python train.py --init_std_router=0.00911 --norm="rmsnorm" --doc_mask=true --dataset="wikipedia_en"
Below are experts of layer 2 (counted from 0) of a mixture-of-experts language model. Rows are named router (the router's row for the expert), gate (a neuron's input weights, with its number), up (a neuron's input weights, with its number) and show model dimensions 0-127. Each number is 128 + 24 x the weight over its row's rms, rounded and kept within 0 to 255. Numbers have three digits each.
Before each expert's rows: a language model's description of what the expert responds to; "mostly gets" lists some tokens that are sent to it at least half of the time. This comes from a sample of Wikipedia text that the model never trained on.

# expert 20
Description: Quantity words. Number words and quantifiers like two, three, several, all, more, most, often in "one of three"; also percent signs and zeros in stats tables.
mostly gets: " two", " one", " all", " three", " most", " more"
router:104145087091116132137126135149122117143119105087099176178111142192129139136191110114151114158126123132120146127112103153172117122124119128113124114115120151137136097173128137107133105125124162110119115125138145101106157152172153131137117116069091129129147067099122132137093136138154106166143094069108143103104131083132120146072158110126128174154128141117137139108120117109118107153127
gate0:115094107087144116142110164121138141091135115119162125168103107135187141125138106125123129098105097118169121149137144149143128108130132135079099116126156161113122139125121138114147128110075146132118135087127111159132130120122109113097118100068125121148178174174144151162135116107149142161122083161090141172110124125158142125131130092174132124144158124115093104117079080124108155110133
up0:154109121122127136114124124148093144174111105121121136101173134110129129130116134147119108127098163143157134144089085118102139128143130102139124149160136123122111114122097102147133115130112124124073116140156154087170129094181130087135147112148115104148093150104153147094073102136130135099146172147119147174125139097125141190091171161109123141121154166180117164080120126130113111115143
gate1:070105103137098075105165130164093163136130109148136151145145106177128107168141143146155118143122113134126148145148144109134128136135101140103114107121122130131143160122125178070137102084163132102128144131131143097124124147116113092136143087090104097102119161118125120096145151118145122094174132105103126118164113177135111144132139119104130117113116117151086100103128096070079155135151
up1:090111120117150155134141143135144144116136134128122144106168140120152118135143091116119145185161116128131088123157128133164134162120142170122143159080077168142105137104129118111125108154093162109108148168114112150073135115129097168112133142146141136162119129113126138141123144177119107154151135141152137069149140132160114126138147160168143165102156123139115121136168120169112145111051
gate2:142113102143112081117148151148107137167069146140161149116143145141125180122118131141083134123123111177126124166147145143170096142136099129139080134140114126118120113168105116144155117141085122124087103126126116098159133126147101096131108141136157103090135135127161175145107132199158105152166130130118125105148154170147099154125137129129146115164106110141131121141148111091168089161143
up2:155151124132128119096188122120086116144144138162150133108125154124119172187155112116121147141091107125139089116108143145184134147193088176110150131163140121106087159182158117125123094134149129137134134130112097128147113115107134116170145098149141087097125166129135152144101138137087126143139161120090121107152143178135116142123164127127085125085132148135130134100140129127127150126138
gate3:123122100134143136136155057138123099137132077111126105137150136136139142122127103143119131151117166147141103162099119162109153081179179083163103127122111141145136081115125140109165111142096116124093085143124142105113130130161119100104155123139086122149106097064157141136093164114124122118147101134134162118083093106122126114119183115098145145116112124125094112106137143098127136145116
up3:108153103149124146142108138159109150143140121127120176109116145143102112127119115117160139116103091115134150135151111093121148169099058124149118125106119116127156146101120144142096101105148164131128176162154167111108095110138121143157117154143147162113123136175133078122111118128114161174166180121111103087125169145124133160096104163104114119120124131127177181129143133147089126157127
gate4:090119118124136145106160154142164118120135138164063101152110122165137156157119122134127108128065150150155109107106093152138128113106141146121123116124167134148141079152141072106144136142139094125125120172142155158115135104131120159121106141098152140134113108088152128166155099110108109134122134121115144131159135092140173089139144120064104118146183128170131117150141107155097120162119
up4:153117140154124090153127135084102151162177151069082120145127122106124146151140129107138151149085118112144103103139160137126127161094117155135117136122123113105087144138107113099096123137088136157113142112119103122101140168140111123121150127139120116111166087191105134081162173130123117131152134177091148141135180158127097123138141104155088159125137137128104108098133120148150149124169
gate5:136173140128149136143175097154133112173129122110177148140183159120138123156119168111144143123148116126142086122128060131150119106120165141123111090094084139132162129139108132152152157133114123097114118166147153081133152135132161116124097105108161134151106084107091112143158118061109149130119115117146122129122158122102098103162105120144151115147177130120132150112143129137125119117083
up5:130184104136154084140178095184104130153149129111180126120161130125143155103132167061176172119116148122110114108086079120145153085148138151137106083118135134112143154134128129136104115127136129158134109143148121105134129179117105130120084101143132149139157133103151137120107083091134154121112133129145142148133156102117119141155110138132150141122152123146166162130121157139098151100104
gate6:092138113099148113146149149133077142168121102113125139148112153137147133122106125136135093118094115106135130148106159148130141130136139087078118151126097159134130164093125093105115118117090161156119135147129160108127164097121123069166094168138124125106136140158122104086108134096111106144129137140157109092126140150127173112095184184105163106127096113098128131093126140082099152139134
up6:103167116130100096109159108124113124162125127138162178106135124099111126132141080120145161143115091132138121144135133124117150158136083192117125145142126087135128087152107127114084121101127138127109151090155141102109123153138073079123130153118167089169138109106142142141145141127133123157103145125090087137145118120143144141111146124157149090117099102077121161100144098116071116136156
gate7:091142107123102194137175103116136142159116113163087109125139146130150134140106093129130087130154174120109125090162118168110117121168157097089115150140132124080145090095113098124102096105114149153128146154120115131117115161154127131143110142116147137119151070166157164129070141146136153119106063131101125151094148130137127141113123138113130133130137125180124165127130101128150132128108
up7:139151076101126141126138070124139173151132133169113101123085116116136162132100118114084132149126141147113166102133113124131163150165121129101112127094129148150109111096091164088153153135157153094137179134137140125082100111145137140130106145117105136121095116205163126166130145112136107129128122105097103194133129153107120107122106136155150095114125132152120154159098109130117136115103

# expert 7
Description: Preposition "of". The word "of" after nouns like part, one, rest, professor, Department, plus occasional for, to, about, with.
mostly gets: " of", " Of", " SS", " about"
router:124152084149098113129146128120104125135136119079100143128137106113142099200154123141108135104134136103137145132077167175125146138133161177131090118070106131128155103142103142137103090133124156120164095150117145115169082124131159144099142174136089133086122101115134099134100100122122107113175130120110115123134127137123109105117154151165145167128160128115153164133106096090141142134123
gate0:112118108122120123117152112124081153156089108106126127125131072146139103155091135152129094150111129130144099111068098152114096143165177141134146139158146119087115138144109119110126102123126122135190080114158141174165128135132124170098172126155112144139176129184121155142138132093119123166114108108137148119142106183125129110135132126152111153134125139109091126099103135134080128102132
up0:116116085126128129118118118115116131140120085113124163125155094089119093210112141151142130165142095149156131183078100148117129172140117135127106155145122105088084157135120111120086129102151116154128115139154140131127106149098115182117145162155107114126140112161152137141123095117142077158149112110115167125156151157110143122109110125159121111101140130079167143119134099094136111132127
gate1:049138091095154110126118150163104135107111114118120167098165111128136110152152111117087176133146127149142084099121141118158125139125127159131122128121153119147124139172098107130105120151158106143125100075119105098144108173119137106112123124068139095131155106167102112138111098100148141114155153121126092146138112107198139118144115125136106098123094155155114124124120140099111150098151
up1:133133126124136114135120073138136142118122130106092122146138127147138124127155111093133104114122113111134128138144165096117152133149169143097134107088126123102120089086106127102142159142157107108086129154112105062139142138103115105139132113103126151116149114109132122166118187141129119143147092165133109165121093132102147093106087177166154147135089169148100088177133077148152160132151
gate2:146144083093126132157174110167110114127109095072082129099127131136120135130116092134116142130120111096099106124129140141150101135170136148156110171122074148137123155140151129145132127190155142150138130138115092144165126180129094067152117124128125179122112169108122115129113106117142130090140131143131142130123102114120141115111146106081160116108103166168088162117115119124158110104105
up2:143157076150153136166175107114086101123116111170108127096154111131183132120091133121153105136112175128124112102138098123155094130132109156120153138110110102119101168159143123139112084136153124148117132128101100137139084128102114129140195098153102122124124128142141123122122116105132174158117107109150120146141137125089145137127189122139147149124135126134105156116143077131086189139147
gate3:112141129113119147138113101125137076135141098168141118179153072152125113155114132096076118134086117147158119156087124125120139137123143119163127131066135079149113106069121138147147105171094122108125131121144157127118149111160170136094111144130110118132129136129133116124148168124139124076134116120118098139170087113080102169132162123161127134116096125088102143125136127096110106144098
up3:115158140157100153163120126104113112156155103123137137184131139107121119138123140148115165133124126132135156159089099110106095135151142096169068169108103157103091146101129155145141093150151134128129122080143107115146111121126171142139159087106127102088125097141172118140133177145160100120161131115114139109125093122102109115135138081119138096125147077153091103131123126120082113151106
gate4:164146126096098133123105116122133146123105129141089163095130076159089197177127146167094124138119095180127117094128102124156130127099142114169155095142136137134163078158135121106121132133141128092124119136110130123156133077116098133136115150131136107123143114128145108131125134160117091146113153151107138153144123102107119086104126133143111143095128116190160181133153108177131137106116
up4:118173103175150156100133137116118154111117149113106090129103114133121141145103131129097149163072136129166154108079111131129146162135111117154105158147117120141117168194117156137118120109126112101131172105144127133070120105145104168064138128128131141121138100129133132097153147140111106135150115145135153134128146143158072128093139100120088144109151122170140126101097153080128122132162
gate5:135131150149143144135148133131147136139148108120093142177082137068132186126137127093108167136139145106141133148109155149125116144145141117148093129117168127144090097167153143113156166107121113142132133099135141108113127116095136098139115164089115156116159141143122145130146180081140083134170088102140117164119112157077083137130118146199131136109146120140135131156111120135112115103099
up5:163158142095131128137160163137163146159136123130149088086157111115154138100157113126110158124136135157109085132104136113097143081115092142101158131147155140086095127126126155149105118081114127116108141149123138078124148169144093115118135076154138129117130128103172107113113091169181160108069135104120136134134147147132125133154145131115099178138137107130131141119140154114162115147175
gate6:126122160104138099117148117120126163141146110087120124129143094085121119202128175135158101118105167172130129176119147123136119137127124161153082150085121113125137113133070106127085128130113128153082082120122118149151151078112158110118128114143105107120140110104128114153120104123082118121126142133119101133124125107148091125140132148157103140136171129147130120139062118096092140083148
up6:105116153091131110113076118117125141150133114098163100107154144098168119130097163174181166116108158158143164144094150087112118146130079127129142162125120123134132092111089146149116129094143119115116124125118135206091116121141167115113114134130122147135099157103152134183113087126096106112147129133089096122131139110089107124186131110142134103140116111105109136121117142115100154128119
gate7:085154135147138164104147139090156134115132069136116126085131141158102162125143111083092152129115137138084128120131084179146138121115121120136132093133142174109155115133120112174119101124116166139154136131110164119134105120136149114146121150139097139121166146117142096081089116145129100093110139102115129129134093163127155124125124119221107126134122131127121152092071158135140127127150
up7:125169096134108134117111140091159134116134107144117151155141125112121140127113091130076099142160124120134159111112125145127159138136176132136137113175124107143141129118083126123154146175161171126117132107089138096094081097110180134077126130124111136112157173130126100138168112106047110159108140105071104147140133136102111148115137122107132094141122132138108082165114130132123142122118

# expert 34
Description: Indefinite articles, quantifiers. A, an, another, several and number words opening a noun phrase, often after is or was, such as a species of.
mostly gets: " a", " A", " an", " An", " per", " another"
router:131177125135095137177089122157095104128129136113109153174110135138160100093137131094121116184131175134109109133160096145122104146118147135104147145124107111105108105144141163140136109136109132115155130170105133116096109135136140142094131131177115094082161146080134108122109092107133081167106154137125123108120094066132122096104132129140153108129170120145100138083090117114130110144130
gate0:152115148110124119120108147136125146135128093122136153116126096157103169125101132162130123157087169153193063152132101147121104119180140098127139102089077142129137095112141122087166102112104132135137120144143127150128146123145120136087151159148096104185113152109145123109181125101155114159141134104130142116152134137167149104132171136148108104135170143113090116108138136147122157114158
up0:180135087179101130102085119159149126151118138117112107146102145098117095110123098176134102124154118140159090155102106087124087115146116123139120123161080134128123109120136134122158099132149139104076155162117124132112160101130136146105155121153095113173141119089139121121140106117144077157115150142094126125161105093122136152128145148168150123116123136112121165109156147135160179150169
gate1:105103108113115140128100102184079146099154122125148158139106100115151108192135114161129131141155108139121141117141140147135138143109119152118134108129138128138133158133124119093127161111107109087124124145126148112082118114141143074111099076121090125092103144112142121161180111103119093115130090091095122147140153140100129134134118121149142093089060137157099161088107172111106131121130
up1:155112110157089155142143168170154140137106127127124170146145124134142134119104078149103099110160101107089091092144127097167116142105106118128117143119100138119113125106114130128161129158035144153146132134141146090121127152127067168135131099134107140170100143144125138175129153139137156154121133125141113130140130131133124131129151184164121112083127095142103134114136132145161165151096
gate2:125141126118115145141128132156094136123148148139089124130130120147097148144113132148119120130151154158169112152109124122148107111088106122145094179119116126101119129124161116132160131146114153119179042127101128125117090158106123115102125142139146125125106114053184138117129124143134124091109173155128125123088109136149110174117112129072146121154124137098152154122112125109128090111199
up2:135100124131138134121150108151092104144132115145152124141141111156086120158082099132129136138097174148125130114116160128173128130145112168146186161166139116099113143094166124158122185099151138138120105157103150120132088122138113138099118116177088104100121130104142133098148124137117115099091156115125100099143100144105122155137164123161135110118120154118140122094157174071125150076140
gate3:115150123123141174107134135133142104133114097125144109086099159160106088099134104116124150143092130131152090146099117130171107155125090084134124113118100113139129129103150113110115103148137115138074102116133114103131140113186154101085148109115141085151132139113138098165104105153155053127084122121126142174142134111104106146136159129105168142106148087126110144124083112128142157102145
up3:158142116161139173108084160169121133142123066124154111137074127110099115115139120120154144167126107109125153148099119123150146139107103109142106121089125130124130124140136189119104127081109137123127159133159097158131078146154085127112149098110135137178161161161127123142099122087133111142093139135141130113147157108109137168097152112145143121120129131153141133120120114128057175135101
gate4:119120147101117159135116140109088137129096119092147166128094105094118137083098123143112145147184092133110175085117122119080116111077139094136124165123121159164113114163111138100146088115084088111110110128132134157148118131139133129147125121121140081155095098122128132161143110117124162123091157132121132117142167096176124087105190114126121117082149140153124116127146122152122109128147
up4:143100096126109150101104144061156134143096125043129156124139126115119157090120107097117140134147095154151093121150131112120153163136150104131116150168093125143100131174175144133163126131099118104110107096178109118100105122116164139097126123162117090134138139147092143118108132143149101135148116122099123096143146122134138118105154143131116158105163115119158140127104150153175079145128
gate5:159111136151109124114125094130150114167131126146132154111146085162091133162135115090139142126173147147133124093117126162142114110147130153122136073178135131135104134140107120139145137176151134116139099153128137116098113112117149127164111142142182153102123126157113118127153075074115142140115156105117113099146093136070109150096089142146100140147183155140080160137142103134111130103161
up5:121131135153128129157141133162150109136164112067106138120110118161075128087146146124114167154113112121106144153125111144157125111089097122139138091121152133089111118143121121134100137127091109152159117115129125072116124104136098130106099166111121128124120168127108090142101080123204103138104119109167141169160132142145130119127164147127156119117164083154166145133137157174120133157133
gate6:121128115097122124157112143141138152174145158150130139163123117062131121119154150112098171162110154140124084106135112107153120115110158147099144110106082110151137137104185129098106121147108163108144094125149122094168135107147131117094137166084095054104141120140117111151152108122130120127123158120131135107135106095164140167126126095084114116138157103137132139151090161106125129137157
up6:091127141107131117063123094081163151145126195135114113111130114124111110106116155160154139087131102130163148123095114103102122099116136172120150110180127128110127102131110134081110141103161124112115127096093138103099126116144122103121151160115089120080106142100152152141125118117140136105111143125123074139094124132110147131160131087104103102158123092091121139140129072111123092126137
gate7:101121127120106141140105108134123139149124100170129143118158179088114132145105139113115099146089124180098160118158128150095112132118137159128139153167160119100134117129127115114052089149117144150152103135130131109157135120145114108138141113142130060123110128146159125149101087153132129129137124137065158135135154089124090131125168155145067106112102158159127136122127100120145109107171
up7:141116110115116149117103140102138173142127121159135128137139116130121154145128132136129121117119155141130118103108152152094152123141150099123144109167113159166094123130110125104080141106122136116112115166113144147094106103122100097113079117141157131126146126112139156174154145115142127184123194090133083185128113116132096124135129101161084101120110088168136138164105128091095159083075